From a checkpoint of a small mixture-of-experts model trained on Wikipedia.
Experts: 256 experts in each of 5 layers, 32 GeGLU neurons an expert, 8 picks a token, a sigmoid router, a shared expert of 64 neurons.
Training: a variant of Muon for the experts, 609M tokens.
Below are experts of layer 7 (counted from 0) of a mixture-of-experts language model. Rows are named router (the router's row for the expert), gate (a neuron's input weights, with its number), up (a neuron's input weights, with its number), down (a neuron's output weights, with its number) and show model dimensions 0-255. Each number is 500 + 50 x the weight over its row's rms, rounded and kept within 0 to 999. Numbers have three digits each.
After each expert's rows: "gets" lists some tokens that make up at least twice as much of what it gets as of all text. This comes from a sample of Wikipedia text that the model never trained on. Tokens count by the router's weight.

# expert 255
router:564505505518467540443525534509516564549509516369527527553482581512512466528514491505493389506511455475523540477517525503363535418564509667452450584525586458524435511486405471571566551471480514481633432544471478503500511501423554497547438489493509529480523523463470453553461562503517494500499528465431424417556496439573550523473502529423514486502489460489504521566542572471530453485554568452513374425415515510468521478536517428524529527381584369444613559429467500567592483458500549560522512576496511518559460539462522624607513499471581479614522582498419559453492493441565467578542481410524527490575471531473465544545503485471522487501545564605508502503453570536510513437542463458518497460487537522441546377480470541617489508496448516517509464455483468485486529511489498
gate0:452496469493407440475485453432413497477582440489513507453461498521589534416497478412547553511503478406428482550552571496494464505541534475501569512590465470450492557505524455541499459437487495538520626526534522408461513519592665519502607422518510561506579411559579483521476445536491537468427485412571464478499517525521483491518461445546447437445504564519453560451524621534455420547587496536559567497531461445465460504503437556479546472421569473569521490477525499520568499508417514505534498466489457555480444481568485478473465508535506532599526638437475479512542508568476416591473474496571576440486559508490438446452438422430611455551535595507567418531486459505463457492437565519522464389578570495459480492593468486483506464457509534543479482484504474546611504484478437
up0:471466459490467474544459483523468539567559533507529508360515516530440476528558519386461537456476536490581508440474495509527494539412496414421526464491397465524504495488445509442510510505444523461486517396504422524569634499497546512404477600525603569465480500527567570548515557479561468466522513541484494529448417524475564557475482512444517472482438405520480546522492484470574441553514485487382531526522601513495528474465482376486495570523545540489429464500514568525447643514489542454518518590627489478541544460512536481490504516558458524471480501465507573518469514530474595535477494507550590535425562470522498554563509527457547499576521340591532435561461382548521563494522510564470509612510507436383481523578447534446499494427525473541544494556478431526402436451480546
down0:472439530439585516424420502574416546585580591547466466650472473496434541499488479442466570495415538536550445618478579486465470478469471416548581481470486483549461462423585532450533495500537511514480480480483458515528495514537363587511508491565491552589464502500516499426455501512524561505451434576568472577540458614484509530539426531516488549518485500476473533507434486486532509554522573436529481440500502465501572521555562508553498495518516474460444502510532549551468507450456490503464435482516547464532473487437515409500469566416416538540466478477482470485484600486408449554581497600422463459374475491582456464529530544591534643500460580444466485432489422556567421491529596521521579453464407473422504477570449489488562533528489442515582512509440510474463479454440463
gate1:511420497497554536442540572469514504528454448446575508570487649499548572474543519585578412548488447517467495511528549511472538512490548521501376546475519506537550512487514480506565514468416459471542440494451408557376439444539482574459490397548428536465533541465500430553479509544568524528531494476527404470578509450560532509472452561463568477483582481450519396530514492507546494440466491448502509461430509479551511507477406497479466538487564452596467452508531527490565485462494472577477505490485581486438504585546499514625505509474586604570551526497481460422520467471418453473467549566507623521457430485446454471576538560423463516538488492459490430521547554574466574485467559535461409457451483446547553346544451449534562535394463551474452506435432554486473468511512605
up1:442520454481550513517507523490568455528464530464534639523462534501446481518454506539442477509459655478454533438508517610458583451543490416535501481504489355474471450521587440500421584547532515526475496527469485471528450473476486526548573461585500477498419499656484524584564478539404477449562479506479556495538561507528494566425529514522605530509462484520543475443510566515474510481546543523461425522513432474499493473521550561412463500461388380493443532552447446463513438514437442538482450408531454564457589447595522456439575554454539536438488414562563560499497513509425458448485479577484477462525572568533462464414508634417458496491517426493494438496499438587459421546488532543515453501542547460547504557416482531537417509511517529570557441453459537563526499499512530
down1:527492516447511514463460539446457624504484485510559619438529451506458507492491451530446543443549500527512556383508483540483497429570489472534451538489528485506492470498494519503513465441497521375472564521583499451502561533504540414444490597569562550536394542568459479575501542453621443472512540480497548524475530503473536579516569424526541408502512573531461524472517616519449508433436507590541568519473463340461540529430492467462520575422541474395446556537534459588518410528527469510531482460470514542484516447455491567479501553446514413539481571522388548434562478507459432581516511443549491547532559434517505433418482539496463460590555358549465415499476404556463479426507444472563507528460516503517538551489495506450502467491532405454467514507509544528521474567640499
gets: " his", "s", " her", " their", "'", " His"

# expert 148
router:410505570399563591605479394493538479548515531385573549564455545547521498445541474489532520551519467483550464474490437394441466487549465568438516551550583486433470448521450523523537560490393444598547479497477524535512521546489521523559486454506515545553485475500485511479455633499429514554444601534436483460502426570513525505535464489583522440552511582455493553517525565566583495357468457411533487497492486534557490587557472455466500410457505516484508531485558472456470500503534397511460377591475486574549471480509536511519470571541565565430497549487491555504533503413485509548524414517592427450526418543615482431519492418429546561523580508569503531555427571475512425412536477515441501510530545538530524492519534490580571485515479443548575459440513548512459500467465539
gate0:508556500519533370492402465453530447513425474523510462483513525479534460513452427486560484504412422545499550494503551458600494487539604468593543526494540421510557484529462547496481514513552381502419470469552493513480505509522502489537443526514418562506508538492520546472475486498491566402440561499460447432480481455479560547526477543544515648458515446536488541381524596533512489567510449434501563503477412543540521401565539499444410561460493555509504577446474521505500556448420474596519575510434485498603551460532497483545400534429549485526513504578507508503458405443503500496584454406510510468433470442486518597471482563447451464530462506581428649494427499486457506510430481457421491555561432540547544540432511524500400522527522510493524454494661534435454529517427555
up0:561496592434436456465511484454454500500430536452486538605439573620509515505513489510554546454487534417516445564426405541420515490548509429490529518494507569569528471457493468424450519500391509522454522487457477515523600486485463535548516516520530496530459426499423540441570525524487538545431558524487536474518563540492613564483455422586491515586492537500540542508571598515462486506490533514554494405559566404491393509502539516468499476552486437512507443492495508525482438545503463539459470461509555578611503461456356564432570508600581462440565458413476439431466427486618522543514489501528447483464436479512541453402457487436513569493521533455490509468449497401442514496460559454456517462455558577465516461577512487540516485478539556620491539378485594540453580433533530
down0:492482559458426479478514581438528546567475484535561464598508479599429483514546524549489507536546586519486601569464450477464493468435530482471490537552571523599462441488570432598491527427512571538450470527502511495465567535502457521474475434443549543563520397495570472513518584406527497522559546496472460557516423566591392465539463498467455488496421559497539463459529506528399556478577435527530478453463535477415438466450523454463571490567512520466508491515407438446562476568410488537526489482542489486495455466509513473445575491491477548484598476597490490555522470572466515501484488514370487492425488458532523501489462535506474458499572482511503518448400361481449461423568452434509508457554455464503572589491531453456543462442500562490468521596457571674445610415468497
gate1:509504516521475567496587505481467477496503417536439546566504427579540485456512491531444465506472379489541553569463448490490445504507608516483504507570397428508452484518598557611500407579474588533449466523495459443511500430556567574460455520556440496601513568388562475430529503549510494480477493544490441440543460600593522457441423481383535496504457575480525528508502506543556508477477427542531583463415528483541456519483457583569478468460542357417428549516499424484469522538502541501517556478497482535510602504483431531451487511477623496444443443569518472504443489521400483513505581497523496538498412543530398434554466509487534505475411584479579473446564514564510459507541582572490459543508585517519432467466438514590512561435566427474468508413464528523519491531481498
up1:530548519465507509426386448490413560452552575490529481493587488514550552470464531581463452490538524417454526541548473464456531574447588399483561421436487617420454527598508516536523552515431539511485530379520398493525477515462544481522494510419463433462525469502492485484552410465552518518508567590515474493528526493457465620524406535563450479506587616533503554570452585483394499513456489470557474514514437415486449511537485501444433439445482548520518541584524564410403512550531518487457556395488482521575510529497426452489422436487553501509430522508444491544441483457552461551453594553472446443424514433499497540432476497538534498539439557473462533509557577526503561570544509459515491433520412520563582529448503530552445432538589525436480531445570457490468406477503469
down1:449480531451561458504542469413517571514436473437503621515425355514545534501464497493507400519483534514525504475484501465492481472459549513517497533617540517518465541521546444508561430497456451436656587482433542520396499551592610460549455521503513590581515505543513487556470477406503438583526520601485532467466505499558434499456533511428477462532437528507458498502433534453495552501371505509450581480512453496522518459548525478562432482439464539502453489569518479465453433620519438475474448464477443473520526604511437527478521462520514515509516436418553587511509567424488462515427584483502495447479427490540514445496545501448522473505498479462578502548487495515565650565379503447536412465525525536520395471427492581504525564548566520489441586408532480526499532547549412
gets: " was", " is", " were", " be", " are", " has"

# expert 206
router:442505580440425587395518408546458538542615588448519509489373590562458436538556463493466445563543472479528477519377573511468494444419458561483566430528441488551542463524464540544548583433495523499512508507336497490533537463486471499538486512459542457520508461487560517487557542542489532485502528423443478441485445484563503494577466495489533456440488464516512492487433458464441456438570533491522480499523455496443590611480561538549547437431537499458523500445544621420513516538498505460459599479497500475575501574517484525559507527428488486593584556546461547483428460500447445514533425459533473496496489555581438443464509577356498568465545481595614443547472582465459495436476559443482504459480502480505486513592584515479542563548564512499497443557521567501530547563473571
gate1:525423453532456575492419500513431518457447542540510567579361550527496517454520485502406549496527462443399428445457586557401491493535540485455560498424488439498549497522527538461530506469466544567450493559381551467529526467449478517515500507501582477567441475397488481398499498523370546535507510479483467487499562448575587537531487412444519498520482486472450331554491558559481471445560502505511534535583431509553516603544513447405497441501523450498493520512507537508592485558458555496456546495594479455514617493465484597523551607467518508540610479515481454546451473528524500525497503512440661552330596507565504465492525411477516547495496532452482479511410519552461460469530525529473490501531475489519558546591535524564515524522537493552466562468505443501505529474555493
up1:424574529492429477499517456421527457529435505563521460478500444486517405463436478549509500500510438517453465533599538563512586495489508475587428474487493505484426548548539598463523488520451428436507446505509499586483368496519450535616467547397423424478498408530519498605417487473564430464524506465517558558549514548492412584520585484526406510531555565526467638415459505484503449485450427515554475574536540518465504517534522535615501518488520512562504503464560433457503504463553524428487473461491547397464433567490528507527541569496556520519457498516469432475503538431510552429482598399554450536499512366490562611569484404522591591501537481457504534503530437509470506468402478493494483548503483564505460515506479515373459556564484461556550486502550481479545466509395524
down1:531440453558440608539510528551441476473578423530531497515490474522476497461495487481455520537544469515547513411452508553446547528618508485524532542421495385576468571519457515419542494567607611446446484443467556501532458503498475521417474530496497522522474457431484510390540505485532576541551515487544577518462583459595439498513500512440387580507577554617398492428458496567452501485451522581514528521525425540462627505519591513450504537581448546414458463483406434479481511515504515425489454565506451466539531436517472541608518541481461562463492465447557448463463461541583396509472489477538528446512534621508459524494472424514515506438531533558538545387447416454497458518487497469473533481517516442604505492475491482467445561502452446457468579621447472513461516546413535
gate2:396430484499498484482520548492540583574456503516425531478558572492390457436519606542487504519498525519598416562389430440547562500520528570502496473624443443520551501498523480583518502489440564454497482533413474467538490468460529445441500568620451489591469514546485431499473571423376462462504575477445478489498422565492516459594507534479440493481507550564482529514506561480449516449498485516605436529473518382496486568491499503518519545510471549581569464535370469487526503588495499537449595478423455502548429480444485439449529512574471564528513557538522477580450425554418542514448480451448488483485457508500488518388549549487486481529461484559502450485481540548430569511560447505469509504476455562532407496522465472525598524436494462507514357495568446417510589429576478
up2:496471597516548529444567574511422574467503488577456510387490427466558521492494491551472384429449427574536472483473544537474470559540557506438449534460594478528497526507508405573513448513519541557440570481504572473565481445494500519507505458536531379527533538496517545557544497539522482547432589498505570517504491486540473453521534444664512497511517468458541560498430428424541512472578564526561595391442486500489586424488522449462450485472529416493391425540546487567408479420492572441519488494512481436482519458519578526558577434402456531529501509455518463365468589451572426586397529496504526540555494499486478525506540528486482501405516530547515510455463490470534435534555455501467407506486519588418468543469474589546462367498536497535502418490525500505517475543501442
down2:478479552495539510441505428501485488466549497462463588565437414547443513566541460451522432465556438413561483379505416540523438510534472478509539459463495578512492480512565542399513486409516497509570515407426518511474445529545518513494458418562446457429446494569472495474522533461522540563497467498445429595509559461600487624436418615349467471479438499422516424496446528560490507560447533451560548417563521450387471511496470545540588535521520501502584556526533503488461518500467537580493549570558516508532564443513506446442437479421545424521489529484489549558524420527491438439507478589486575478568488521523596552439469561510450542583539514484534564491456609517469533464500623442453494532524528509433491467588438476468501433477527530577518460481568538446473489576469459
gets: " 1", " 2", " 3", " 4", " 0", " 5"

# expert 207
router:525524497494546608456485487551464506512491554459446481469491611524487422498534529420484416492549410470478529592514561540376425462516482521487481570517631443537500433450468492582595518481467495536499531535461451467516593546509525458550515499511505531511510490528447423468486595564520465493443507412479455403599533461485423534511458490466490494497485449441494532567570559419588468494577511448519511421435470541478552578550552392575501488437458427507624555504529521434513456474487524511521470504581438554581450664520509520530542501514566512546441503478471514384477431454487533542537475408463454455503443564493469542537512501510499532460541574569551441580517513434556541430492544474546516455499570577493603424454610506600513522540454489470568476538427430506538524495477552
gate0:482483421531490490542431441511463502490519467539500519478466490528501486510591429362355559482514495501393494455400537490497594570507531496522450489508545476535485499548512516470566452510395438540512469392458518531587511515467440544478522403528549419494486490431505599419495445478505475572461610351586557439538525450490534561542485497578536548589501479471470469472499449511481518456480565442534514548472563529483520590438582522499526507530561441548536511523557541447423549539482502534486535465569399502561509696515570526476536407488486513520418429435476539457370489473535467547517438475427432419582543559440497390535485529506491469488457528516488502447473495520549575413516542494564525499499558498533535537490541598497471480569501477450530454481568475554473545476492481
up0:473463525522416470423499579479587471521454567505555393517434532503526504520480542524471435449503555467613498481505453516514553506526403517563502509515552395446437540511495497411481510470538515442442483512596542513510438552445521545374436478498521548562552468591480473574519444485536507501460526528481563494483530468545497510488516553487456566461579496484501558577531513521447466494492493502497505398528433431518472540446479550511469531481427447515473410503504508405592454506425503506487414469449511533516601430548572388525480580509478533496576565522449494533451511540547567514489469494448491560554576471494442523519482488459549445544416543540501504568355404533388571529524545456519544573602482455668492517552490560514513504496515555574594419467470578608495547390519451
down0:391513489554467611511465477471532559556421511603535398563496484526524516516434480471466516496543508427519538496608532476504517513472454601508540450498476436443530519413545553455536506432479473511453565528490551522519418529539634397531472486481469481410528508481465471563461500490504529482509536544440633471454449559513530463520535561485553486535473428528585487529435524535442508531498411576501490428496510437596459547526441561469447514560593567484560567484581453515559446525400545554522431573575476386489476474509518462461467498512404513459630470521476446505489435486440444461454522448566509498506566456465465537574486513572465483589406522443527520553527432545424420493607477536452594509537589514552464488507529523462479470446602491433445452543449504478499506412438441
gate1:536556516436510524577497422510551488426471519510364479483523615600497500527497652540449470515532471581520517561486432447450527544539477544435487501539449478493394542383564529494547486426451514444529447654499576464461558424428503391539440477459520514517535514579454477577483509483487471604552497561433470469608453544554509471503572525523483487496537586434501509486509594479555432490497570460542427519460553446454538481508449500535475444559586535414599620529462569464500458456479528624532449536580384474496554609522512580472453501495551484498484530498470448520525422442463506507551485470527493491482500513523489447506467443459532480477506511423532470499442479563459436468534467542487596631509511518536519519530500529466465540468459503487424509545438438492455546447572498
up1:505488476571501497492492484457461537598498535477541427502581562537537459531431521490518452493404534336528464542518471527548516458465502470535543442554522449500550465503488440490535510541527462507357620487410471510479539596533499543484507495464451480480491375456586477558449518493476537482427524433575475502467515494463466501550498447542525523464632561490492517500619538495456432630446444525512551525451537530479370441499555564504551465513480455537535472510454533473583487511475546473453488536435470603441557488491499523479540506586560476512537531517493500509508509540546578505376467505483425435522485521526446502473527515470548592400508475504505501549508361442534564459605488418492547487572508525541526466470485412434533604551493547651493518575521398425477440423526488
down1:529532363452516569512469428505453449519482518487540466493549458534564398472570483514533487550507502454498532448591531520503501469535553457423463501637516574461557471492443579581510549575520547482479501436531492428485475485462431527474452364540480469517467475434490403529501496523543482489504480583528472555512433442535484507544469514601568499558494496433581414482510548594571548541454584500533575498439538483434545567494491510462417523515553486487489456414570519460526512505493542403414483424427511531589482515499407526498589379499492530489511538505497515396555487499436476462433487471576462495530461481492386517568568476423466503564601489572588542474498463533485519436591418556585490505521503504477438426478421440542500576512627491556541515531504486485518504385445440
gets: " his", " for", " her", " their", " the", " a"

# expert 123
router:401518474404562553539493451472485483471472539464540579647421483495517551488555442473527396496579429487568503477496477479446531469474431500385477587598475447539521473441479512549523560456403488549596548540427449505496533541478491564582478421513547485544415501472480447473536557501464503521490609525428434468571554518525543452532487516537572456519536479460498552528576615538533507461531424458502500485440537588571492567495483547475555480544520486541515493507545481441483607470509426450499416556560497517568495532504515505556484626508492619506517465457444507529549561401540481579485390489560445437476388539581495491521430431408498468488554462513585499509416551491544463443504490478459502472520561586449543441519576521583577503543519413489512465465503579569514460513457485
gate1:452486554555521497580533452462536435408559475484436470645450525456538566484535456514576442565598392523353492480481531531512546481492498468473521501489515401575495517467551577564418472527535392468509349417544522454511567493477498564533493453585478486470451502656487502518457443577511511521477510523442547503437455432476548511463490446500493470477461579486603490500490504480507443462517446477495481488448539545586554473509477522511442476538555481514530514520583584491491474489546468488459410510469556427499512532537547523479422551541552430448477472490526415564487511474499491354505579566464493454402502456540460505492469509545588537518478428477557490547372521578527487491515498520470508482489516465563483533601632559509576537478513521402534407506426574526493413482464516
up1:574518423491468550422572525534538561474583572396453497496588554489587556485506515504571518475527649399577523476471450564464443499532452518503559526488466477527500511572566554518506493525591520377534411517521453437466565494474491499475464535543545474487504459526513463432431466522513516503535520401582508531511533448543461516495496467505487511476431589534546450503534524454509488457431460522498533475529480559467515490483532561470528501434425557498514521496507473509437487540569570536456689496509516522500562528469488565514503457509444488464460547461556479533534556518456477456438459393523471477534437479442562525605431454561488321498479474455580540494536438447407507459545463527527590483526556388470471538432524617529467457510493511572483393501495490449538425389628485
down1:476461526524491516486451475490535475522501454469441446441610509467563488519563515495446529540486467508559508495505444401565437491542517626499539611429579635453499502554513467545487532496454640502556504482519507466422496379441500607500451541505493551632436456469555475530477554532487509448543492454548464462511519557535511474514504459567474507517532465578417465441461511553578561560466566607433512463407396521448465508532568454493492503452460484566629430464579434486450456523550423523417575512441527454528486464425427440419487522424517534524529513526463458432541444523538481500448514449457382523497500513500463563504505535554454468500575550531438510464535529624457505449509532549586556514445491454456520521381525492570489489526492551503429627456491480546539440508526465
gate2:487437544452468504518598462476484507408499409480495554463431464446423501485523557381494504531535433458538625493473531477516512552434424480525455496531520609551432484540479438418449447507506512506529475565508502540434439472445458457526489429550555530462475541468506507477529564495450464456536584412534516564541481577604558474528461504575443453493586464462583565402440475564372479551453451481523524570428445491449527560485475477558508503609425448639605548500539463581490496543518477466537562601512556407485545499502550494469396581478464549561407519486400407585462531548574506501420479520542462488486515474483474519532458536521492501468515424537512510503449469537477428511494455549602547503495463488477557547488532590499491473464477466528489590496527460606472415578503463
up2:494488449529347639573528507379464394495400451469461531558592505488448406539523524514549463521470478423434582537549505623509493451593425502466537411475407472498516573449493565461422478510497539526468526467565490466520467501453523523418595556485429366395530513434532473539550541480469557429528475532523558560490601489438575508556507533430539481529471496438444515450533478529489559504499486458485563472499507556486557517511543504528464506521555419559413464485488511504554465427481460537488523444538481567511441507516520501506499520524464498447522477513467605558469470520573487402511475490581476436440508475405536529541469521622537510429559495480516497468539551582466455533517418483497507416600569564536559579526517497488517505611581545488529435495414534491479553468458440
down2:524395486540422583429584491503510410551475366420565412447509420486437482525486513476430412435493580488500554500513468500498565498454462553503485525512436586537464500469515504460535531500536477428551465473578534478474447448524442543484512487449604496552526549511476445444527565417483524478540435489569527514595469567517554624494512519434569448574547463496593513527445538494524490544422469486515575498445443416438455419534543519505559509547527522510551497497606409544438487501436500520556467571523478510508410548476449481403415465497457546442461523547550430577480468633533390466476480574485483527521504490453557511481425462527499520456524465563518552529384537574464425575523478562481442482463488488481554580543580610459529568451489478477514562559480499590517424483536459
gets: " was", " is", " were", " be", " are", " been"

# expert 68
router:434497493438527605564539441426467463511416582452511485541414512476533487444548454443499498506585447491479494485460489446415470481540450528461524589537472455540507454468429553489547565476447451524563513548366525503544532593497478473523549418462489456496515508460475467510520568522460527514480576538464431450502473459531518502566490551550594428563511504464565549577566543500610477484519494478552469494464530509533501595463461490509438467464578518535556496511577519437509566461576420524500432608553513507590503550490606502561468583511507624494527522466506517553548535419467429590476398438573421436486398520586499501494394411409523520449563457518628489512436626547523506424492505455470533502486529564542520464537566529577540569500518413505458512487509561575516517475457452
gate0:417485522487478520496474460429475489500501568540386474474492644410574486569487533495568490454525496491391468454453508563458464496572616531479594507489546487604536456506428454509537520465479495515546481475527389552474531558450512510400559546479492482556573539494442428492503474553535628527484488518494537558484480506536489379518469506470493512467550468571477570431544400440485529525575534558515509478478467531503474396476443485490449414458531499456464504561450449555601524423501401511500540503487563477425466439538430496453557488486502552512558472603491529595434572524584374487511518365529588525578423542494548506511489553516426483460437469485532499545521480491472563454533528578508573524516440508499377516457482482532596486420450514516504384560497494471485479519463401
up0:467610465566465551448493549486506466507471457511517464441508509607480553460438445505500578502449462516433576487567468546500456439435450540471437428591487523549575490507550530516496515508521562398484459485580551510505440475469561477452490446565504444456514472514474455358581458500478514515496542467496436492523431466530554551576515577518389540507423476370558462479519501434647501467456539528527467370515542542461546512463502550539436492503447471507574518495492521465452409545551556522458545450563593480485475534516517511518481506494499492445364540506494468513469544478491506537527523520513480490495470529538576445489517435487480532447529436420472449509540559463558504484474474467593655531671511473504558532440533517436499638420491528423408607495542515516475438530593537
down0:508519513466516516532451417572560407548487552437449511490590464540474516530472505534542493444555503424430553459480556638531498422449558515429551489523430600450549512487601482490473565538513536556465547419458568460483521525544466485466494520498520456550485506500491429497537544396534500538516595419499555500533512485506475533496494432486418493611504504442479445530509524486444467431418438520414526440487465462498498513438508504433575556498539461556492477448556448608452488482478511518427630514574384547454571506475547522525482433381435559506539443433481508537517431494484423582567483552534562470512605497544490502548434414507471603559532482559403467408493533514550529476498512488401499547516423467466488451498517507430481599417497482587440631524543487541561469558556464
gate1:437561468493487468600494419528597498513467469559407541562495466532516435497536454493561555502493530515467497532560482534481552537475582468486576467471474399484530564473511502521431542580536495498485503514473521516529530377448483415497484516511517512551459499466489502529486564504471513549504547574540488578445508511502459417494431498476498478488577475548550613516486508466551509437503505508561501502493540491481468566468510503436502675433477487513556495481385510476545598475456469546448468567476519518492435536517521484381472477528430442525382568475532616490470541459537462474509493432631426492508446595526417434403481388546574451586527408464536515437453489486526553408573458560473524582481507415473460608513594616506615430485518439465489523447496483571488503403500498
up1:521503461492510506639472554486456541541442449480491558502440469594598472478449467411510540517491474536517492478508432432489431507547523420459557513481430450470591433435553584628514574565567583573514465568514449501588431503509543457546502493409459529500451428449486490589447516551475543400454625550547487506523470470503533481526571510486539500476544471436493465434423523537506468593504473564425541494551481509570527551468453516412431546489473476463489488488628501535401464461561424509536590469530496479551431515487558454519467515601445583555456528500512473489525390535530454516476529523578488519456356521511532483489488392465471452430515433421587556513527505507494467491473546403545551489513530592496526524520557553498507412581515477525522572444493483579561491557454436
down1:533481477530547447565512548488494398460499460475532473458479449431495489466538555523448544488478492520515412589541417543522485531478474535617477516537462463536563440448529486473482563457522483510451545456587534466491535544471464555398524518524524527505491596603458421405530451434590597558536466511431552448493488501477457557517491558481462525455523445449512464515458484367549441437494485461476494469524476492493407517516522546548559529584528503577490443466502465401464529508527496511527402529469430418464489620639557572557527455500474504501555528426573510487528637466524493541453467514437567516521596519397518375441479537484555537507479523522494511589482527531525493572501451503488366539390524488487493557412489649395411538408504511520433498537532517465504485507518517
gets: " was", " is", " were", " be", " are", " he"

# expert 65
router:480453515548508517437561572532487489506473535462519538548474591500486482495518524498484458545511507474551541472516528521425528443527490612465474519494576460510485499451451509534568563476442496468572419540472413531556544595361550477478437460513497541455522487459533468557517568553506485545453577386398426456579529440550509469463484505475521491509460443485533528575527585421481429503570568480398427400464429480441546532582447471527594521418570370510613602439518532579508549472468529546499559550502463511565499570505559533600530486511571468606475556478508546440502400448511474580582453475583536485640508558452423535556490468462491556518529510603500528439455546475510535443554404503494492480516473515447521391499489574539512475489439467537575476547527445482454506495494528
gate0:502524495502493526455541437474528621465541511469521502574512473542490509462513594512435563476597454495456514435441462467498468463537574547583453518492537526530376459486469499512549458498554558551541497461523466557569543518415424566516529552544483542466476468461590490440571537492578465546541470510436505501528511424423508532503519481435576512447548506480468483560562485533367505503540533509500393489541448470475528402422534531501555423504491549554605631518446476397482506501472394541503473533515533546436468509492491675469487417537470499471556487577508511465505556415544509435563421495500461545486420527435457448447427379521475499557487463480513602481478628466501459474524457569491572571492511541497454531483559610507470381564459545498447551436511416514473513470492416
up0:571509454594496443561443554475457437457573514533586507547448475499521520450481574468406521541597485597518473509442539562484465521454475534457563473416426531542544543498463387610485497506450472518449513616472411493463483480574517416498433459485421491563518493500553450560489570514493620519550519546477526507547508465502524410530538414465517563470591473463593546482487537475478581528474468512524477472463561516530442489493488558496473471484483502548436468611533494487515530451510539576537541556471498580481489472518462446581515515563486572513487521409494538463432543345575463455450530527493425398474537507489496448430510486560473568577450561570485425551449477527553550452511539512517603541546516434502377579529422452478499543499592435516587523424404456486578496417507504
down0:472555476490472528476451544508465381592508500516507499514393512518554422589504415398559480607492489457499539454481466414435501506551500403514480551558507444491498516566477561567533488463495543623484485544459569505511454410510480524592475440472429372559468523484463452501432419549465454509443478486617463496535429487482564435521480530549461503508428486583515531559542541565557450529481496492436570515591583488485524502515499440385490446544451472512525415472487457512507553498532512513499531432526512500663473491526404418561529518463523520454493463566482422421533464518475582428456519440511481468482495398470593523535552444563468532517563565572462546481497504508524498427604569501528420513604534560444502432526546558543518589587474487482536457498474520417454586525500501
gate1:473493437454538502597452468506466558556396556396490463522416541384556432469440500540481551516408456492479528415540442534501475487427470488433594553447572600426580518509528492501423542524442574527603493510542513538541512477455509490511555492545493559635474404487495540582435537520444482359541569617554541420407512453459488441469559508498520505519440487525501562496479462551513469648513507476498538510521600439445445473553523550524528520500355532410511463548506524398516469490554524468508570454525455534499462507542432522558452513439546434476470485497506555406426488534400498515488531563529524512424463501563529517469506510430414416512541383492541525494526477549493531520434512506516530452574549463476505509463463559509504497502497482462501481533494536570565584439578539
up1:546546505421537426519497562558514446548520504429563436461480644458483508464434551543499439491511496465479481480508524495533508525469392527544440480610535465489533521587476534544557458539542577512441520503470451506530580514512490427549425443452502485502426532583443438551535522525428497529473499490573471562446513437427513417470543577463454478533363470453503542490491450541519511455478453521523469508529430501507498416540460507477522527508427541544574543473481539407526460557351496460435559474510494514524543473444491541525520431528449527386460529508534609447518513506619351429406508547514482518524536530567575403480485455451452544570530500545459532558536597474424609466448480543529612466504543479554642552485507436458492506491520468471434506609520427463487534535545496
down1:508480460466532473392488448524494480456549460514520545598459503488425465550467488582540523527467451458471537463505540503476458544617474436554411434546516515520582600536456513491480455457539506483541480536484442570481544515515475575629504432508482442509533494483477561440532501530554528525561449473420554421542492475576498518506551524486535498506424580389466585547497405464529501407524495533518568507475438510440504537490403367447479534484417445491541539578496511499473492577482534533550416481488486536615547523450564462468530492484475448438483597593442537580549446523573424551451452441538449560630493524500509456510447460541524411434547468504480498487428491484452473529609572447574504549532489439407545515502504499405444493534490518512424409502518464461501466639587593
gets: "'", " his", "s", " their", " its", " her"